From a checkpoint of a small mixture-of-experts model trained on Wikipedia: 12 layers, 14.8M parameters.
Below are experts of layer 5 (counted from 0) of a mixture-of-experts language model. Rows are named router (the router's row for the expert), gate (a neuron's input weights, with its number), up (a neuron's input weights, with its number), down (a neuron's output weights, with its number) and show model dimensions 0-127. Each number is 200 + 30 x the weight over its row's rms, rounded and kept within 0 to 999.
After each expert's rows: a language model's description of what the expert responds to. This comes from a sample of Wikipedia text that the model never trained on.

# expert 7
router,195,149,172,189,177,185,176,196,152,164,208,165,150,194,185,159,172,176,260,211,235,218,224,202,233,201,192,222,156,210,160,201,163,131,164,232,243,211,228,208,174,209,191,170,105,233,206,233,188,199,231,226,199,186,177,190,196,238,165,231,127,198,184,158,167,178,179,206,169,183,253,164,197,226,179,144,154,196,179,177,193,229,166,169,190,220,271,182,209,196,189,231,229,246,144,230,201,157,189,225,198,210,180,190,195,201,174,213,219,149,214,188,189,211,254,222,230,214,202,228,143,191,228,171,202,188,203,231
gate0,161,202,233,217,223,141,236,224,208,212,187,165,194,202,221,197,202,191,189,245,210,236,186,190,210,207,225,211,180,218,147,231,246,194,184,189,206,187,203,148,225,210,166,238,201,179,164,192,227,254,227,263,281,211,214,267,241,195,154,169,214,248,216,266,195,161,198,165,157,175,213,143,185,201,198,158,150,210,214,196,167,207,191,178,207,160,150,249,188,211,234,217,163,149,194,185,213,148,219,210,150,209,163,237,213,230,219,233,237,195,199,190,184,154,234,186,220,164,179,208,166,199,153,192,161,176,172,204
up0,239,207,188,219,207,245,133,186,214,164,224,216,209,170,213,241,190,190,185,178,189,183,202,198,178,196,165,201,224,197,212,188,172,171,166,231,170,224,205,213,148,192,244,151,229,210,240,210,174,214,151,179,155,216,180,132,216,152,238,243,177,182,182,179,227,178,185,216,267,231,179,245,189,189,175,186,256,231,182,192,249,171,223,250,215,204,220,171,207,205,158,203,209,224,205,179,180,255,155,173,242,176,218,116,182,176,172,198,180,143,182,177,246,252,198,183,212,267,196,187,187,229,257,215,227,210,218,190
down0,208,206,250,127,202,190,234,178,184,125,235,185,183,230,178,174,167,219,196,168,185,272,164,212,224,218,226,186,197,189,185,163,173,161,236,159,161,238,173,192,166,242,246,184,248,167,148,232,259,222,169,199,182,189,239,235,219,230,204,208,223,197,167,220,217,203,174,219,209,185,238,200,207,178,216,217,181,205,189,219,205,229,149,208,161,217,207,270,181,187,219,167,216,236,240,167,179,152,191,235,198,129,196,200,175,216,208,217,216,225,182,177,179,146,250,189,227,223,142,217,189,211,243,199,210,187,152,171
What it handles: Determiners after prepositions

# expert 49
router,154,191,215,170,193,212,198,196,194,183,190,203,191,197,176,184,122,164,232,176,215,174,158,201,218,180,242,179,236,192,121,166,180,181,237,196,241,237,173,223,193,209,185,151,210,183,210,196,210,212,240,256,210,227,230,181,178,150,211,222,206,226,183,183,174,222,191,167,149,223,218,178,165,203,165,221,202,200,201,154,232,265,178,169,208,215,236,221,222,207,189,271,130,246,176,245,216,233,190,196,223,195,199,181,162,158,151,147,213,206,206,127,170,219,237,170,181,202,189,182,177,223,252,212,240,249,237,196
gate0,189,195,233,186,191,246,210,253,186,217,200,175,171,183,235,219,194,189,250,126,181,229,217,269,184,170,222,274,193,269,179,192,232,149,195,177,220,202,197,157,170,190,231,163,221,198,246,195,228,249,187,235,164,152,188,179,183,219,210,176,200,223,215,258,159,243,194,188,190,157,209,144,201,193,226,158,196,224,175,193,181,210,212,181,200,174,180,182,206,202,205,178,205,227,156,208,173,211,201,153,142,210,178,193,154,193,164,201,250,173,204,216,215,229,194,251,140,182,218,266,217,221,189,234,190,264,221,180
up0,177,237,224,194,180,235,162,246,165,226,199,143,164,161,202,191,219,181,163,95,189,215,224,259,169,176,219,217,225,240,162,192,215,205,167,189,213,213,193,211,215,234,234,167,219,217,232,196,211,267,195,209,170,142,190,176,193,257,191,161,213,206,201,198,195,265,196,223,184,212,200,155,213,192,234,180,214,233,196,146,185,213,219,234,190,202,176,188,210,178,199,181,164,222,183,170,172,208,162,181,175,170,174,159,190,213,122,194,232,181,207,190,209,247,201,230,134,179,192,221,200,220,225,237,227,266,211,140
down0,132,237,184,189,175,154,214,189,160,178,206,206,242,164,133,184,202,167,247,193,222,206,252,226,190,234,186,230,250,258,140,240,221,157,188,223,173,175,157,191,174,250,231,207,229,227,185,214,241,157,197,250,192,230,171,195,166,180,233,232,183,227,223,174,188,242,185,168,184,202,223,266,194,156,163,215,224,188,280,159,217,186,200,173,141,187,200,183,188,178,172,245,185,199,195,152,170,188,201,202,213,199,171,211,202,143,160,205,206,197,210,239,202,178,222,240,207,173,224,185,194,259,213,214,189,219,194,201
What it handles: Clause-starting subject pronouns

# expert 24
router,194,239,216,238,192,200,199,179,157,223,234,202,202,170,227,202,187,276,194,185,234,216,188,172,217,176,152,187,182,218,252,167,177,108,175,203,221,200,166,187,190,220,149,209,223,182,202,160,213,196,192,188,156,169,181,169,208,153,135,237,253,193,187,164,231,202,195,157,251,189,177,213,145,191,217,193,135,177,206,211,178,242,159,190,230,171,206,150,197,227,228,214,157,154,181,156,239,190,206,195,179,186,182,234,171,237,208,208,209,191,184,161,208,219,166,211,223,242,168,196,269,223,223,155,226,247,191,230
gate0,201,215,145,189,194,194,164,146,190,207,152,241,189,200,175,153,184,236,175,170,205,181,190,210,185,208,235,160,205,205,187,240,257,163,196,249,242,182,146,174,202,215,145,173,200,233,168,203,204,246,179,228,169,213,221,189,186,167,195,146,168,171,205,202,204,214,230,257,204,172,205,169,206,205,202,211,179,171,237,231,177,225,175,220,185,221,213,196,181,178,209,278,223,181,160,181,136,161,191,232,199,247,128,233,186,212,206,156,195,168,215,214,186,273,204,237,237,229,233,207,247,265,233,219,210,231,220,176
up0,224,207,198,215,228,191,221,169,192,125,173,236,232,173,196,163,201,195,187,171,190,246,180,193,186,170,189,225,231,181,219,225,194,180,162,203,185,142,237,183,246,195,189,234,151,145,203,152,194,184,183,190,188,225,262,156,206,153,145,183,172,165,221,224,139,272,259,144,285,194,189,185,228,178,204,192,182,188,201,244,224,136,180,190,172,164,236,173,193,185,198,218,216,175,216,220,152,190,190,213,187,197,181,192,190,164,222,223,250,166,173,196,166,166,178,188,184,162,210,227,194,210,172,157,186,235,222,228
down0,196,144,223,219,167,188,235,174,181,156,183,190,178,185,203,219,216,227,241,259,223,184,196,209,207,133,195,256,147,248,175,212,204,207,202,246,190,228,221,188,235,226,170,216,208,221,143,222,189,191,227,181,230,206,195,208,196,247,185,192,140,167,263,180,195,153,140,193,198,154,177,227,230,213,217,192,220,215,171,213,215,245,203,245,263,186,171,209,204,239,156,163,156,225,173,179,233,156,208,186,239,210,180,190,182,199,212,225,209,139,204,202,205,231,243,240,214,190,205,278,166,202,210,201,139,194,181,153
What it handles: Table cell separators

# expert 61
router,229,214,230,156,225,184,184,201,173,193,197,217,178,140,225,181,198,209,202,175,201,199,210,179,189,207,173,165,206,179,200,170,167,155,234,225,176,251,160,199,196,182,171,208,172,216,205,202,246,192,156,163,137,191,180,186,258,173,167,226,198,215,191,155,249,210,181,221,238,143,204,209,247,218,190,198,147,169,267,196,161,205,177,170,167,136,175,163,163,222,224,157,197,171,251,175,161,226,184,189,175,186,131,209,192,208,215,136,235,193,189,195,230,175,150,189,225,242,216,195,190,127,168,181,232,187,219,248
gate0,193,168,216,173,178,213,167,197,201,124,212,224,207,184,176,178,163,233,226,177,190,193,200,184,136,179,238,268,228,240,177,201,147,230,181,198,199,222,196,185,215,201,193,234,220,207,176,230,209,181,199,204,190,232,213,172,212,207,269,200,241,153,184,204,137,169,220,216,196,167,224,218,219,205,208,224,219,171,181,245,209,198,198,198,260,151,219,233,178,266,195,155,188,166,230,192,237,215,230,177,167,243,271,181,186,178,223,243,159,245,185,252,193,178,209,215,194,179,248,220,173,153,218,217,257,164,201,264
up0,176,212,124,229,246,192,198,219,206,209,225,134,230,203,225,225,153,190,204,226,196,235,183,174,268,200,242,163,163,173,219,200,239,151,222,213,220,158,241,227,212,185,218,203,171,184,237,241,199,204,191,194,231,149,170,212,172,205,197,220,157,220,216,191,234,229,138,189,234,251,176,158,195,183,190,156,200,257,203,159,223,203,186,184,158,235,215,179,186,197,168,200,194,187,171,219,220,175,174,214,269,149,191,245,224,251,222,170,221,207,219,210,180,240,234,188,210,183,259,230,255,215,180,243,173,238,196,170
down0,201,165,205,160,232,137,204,160,287,243,198,194,233,194,181,250,219,207,239,170,184,198,193,153,186,228,233,168,214,213,192,202,211,181,204,192,249,181,226,230,146,206,218,191,184,217,179,144,236,185,196,223,198,223,195,217,212,168,216,188,216,201,131,166,201,150,258,139,131,190,166,127,200,229,243,169,174,168,195,195,198,208,179,215,179,207,219,173,207,221,228,226,213,170,195,208,176,167,160,232,189,176,211,245,130,211,165,169,275,233,194,160,173,227,226,209,210,191,180,245,191,188,208,216,199,211,212,199
What it handles: Table cell separators

# expert 39
router,138,218,251,179,197,194,225,224,223,164,178,184,174,163,197,176,193,163,226,208,196,174,187,201,214,174,214,201,191,242,157,182,206,238,219,225,212,212,195,216,175,169,231,195,230,214,171,211,180,163,199,213,220,215,235,251,241,195,178,249,184,188,163,151,239,208,200,189,176,159,224,182,190,195,181,164,165,271,222,168,221,212,213,199,255,179,199,220,212,183,205,239,152,231,197,224,217,249,188,190,196,237,168,185,198,176,162,148,198,221,231,114,159,173,209,136,174,219,203,137,182,190,220,139,247,285,231,211
gate0,180,235,228,245,223,165,205,203,165,176,182,160,200,213,204,257,198,224,238,261,209,163,204,256,234,194,249,175,200,179,214,228,171,148,147,193,175,192,238,177,133,237,235,215,200,235,171,208,168,194,199,227,197,170,181,205,183,185,135,195,212,181,212,211,228,191,193,221,165,273,231,192,201,180,173,209,197,206,170,269,205,198,230,209,186,238,148,207,167,116,242,266,203,193,191,160,208,211,237,201,218,237,211,190,206,215,199,184,211,215,181,213,212,183,206,246,213,164,191,201,213,246,228,145,234,215,130,186
up0,229,185,188,152,153,246,175,215,180,213,239,261,199,172,194,198,171,200,163,173,187,215,192,163,214,219,202,194,167,206,198,177,244,227,256,177,190,226,186,245,254,196,149,166,195,214,187,170,260,231,249,104,172,225,199,216,188,245,264,200,178,213,183,182,149,205,184,215,198,159,150,221,209,219,209,223,181,150,230,162,168,180,164,236,225,131,201,172,195,232,175,150,197,211,221,256,250,198,163,207,183,169,196,207,206,194,193,211,237,205,223,219,200,236,175,197,186,213,237,172,212,166,199,246,217,187,203,243
down0,174,249,254,176,164,218,161,204,184,224,229,283,246,225,225,185,217,200,176,188,158,204,178,193,173,175,184,163,186,220,171,180,177,211,220,202,207,185,150,190,185,235,214,143,214,187,200,195,248,237,206,184,169,208,198,214,161,223,244,237,209,166,185,214,259,247,226,189,226,165,214,164,226,207,228,243,174,204,246,174,237,187,213,136,172,204,181,171,208,226,185,225,170,216,194,221,180,213,208,215,164,193,161,218,169,240,246,151,228,233,190,160,265,203,142,182,197,252,194,209,248,202,184,157,251,210,251,228
What it handles: Conjunctions and as

# expert 8
router,183,144,184,164,188,126,253,243,161,182,202,138,193,154,219,242,200,188,209,181,233,209,199,186,192,242,192,195,209,229,210,194,252,187,207,172,183,208,193,247,206,170,200,217,201,203,157,158,214,246,177,204,223,205,219,187,211,196,184,197,232,187,243,194,204,201,134,224,237,157,253,178,195,153,195,184,179,251,175,185,239,137,202,223,218,239,209,232,198,250,249,198,209,189,241,167,214,192,147,170,208,178,240,213,246,231,171,175,224,178,193,190,220,205,268,195,160,222,211,150,178,163,258,166,214,253,184,187
gate0,132,174,169,181,245,165,134,175,189,194,198,158,201,237,221,210,248,201,194,191,197,164,138,203,186,201,160,231,131,213,195,242,214,154,229,232,161,191,192,185,215,189,270,199,196,184,191,180,201,194,240,263,134,221,189,231,142,237,213,208,207,214,195,230,166,170,242,220,215,228,196,225,212,197,226,172,165,200,165,232,225,227,182,215,216,204,269,179,207,218,191,194,257,247,229,181,210,197,203,153,250,213,194,188,246,160,176,212,158,215,210,142,243,184,194,158,200,205,206,223,195,225,174,212,195,228,158,227
up0,216,195,193,182,205,196,243,188,196,240,243,204,158,151,114,162,183,230,279,174,211,222,219,148,219,204,171,169,218,193,208,231,184,210,163,227,205,150,238,230,233,217,194,192,209,201,184,242,238,167,225,206,145,171,125,203,171,166,166,170,198,146,162,201,205,216,203,241,222,204,175,151,210,235,204,181,177,152,215,179,202,225,225,260,190,169,210,196,223,249,209,138,250,216,205,236,149,177,211,237,219,244,202,207,217,206,231,189,190,224,232,237,188,185,220,165,201,225,201,207,178,170,171,204,233,221,241,161
down0,191,189,212,205,137,196,229,199,224,185,193,158,217,195,176,194,171,184,131,175,196,231,181,280,181,203,199,213,231,164,191,194,208,177,184,214,222,192,201,227,227,200,203,160,193,224,236,257,213,233,220,226,186,227,141,217,226,259,157,179,218,210,194,245,199,213,212,251,225,206,182,170,225,199,222,220,196,185,183,200,231,190,284,187,185,247,181,185,226,189,226,251,191,223,231,185,224,211,187,121,186,192,237,200,179,262,142,232,172,169,244,242,232,158,182,162,141,199,201,207,198,177,237,274,216,211,229,185
What it handles: Locative prepositions after nouns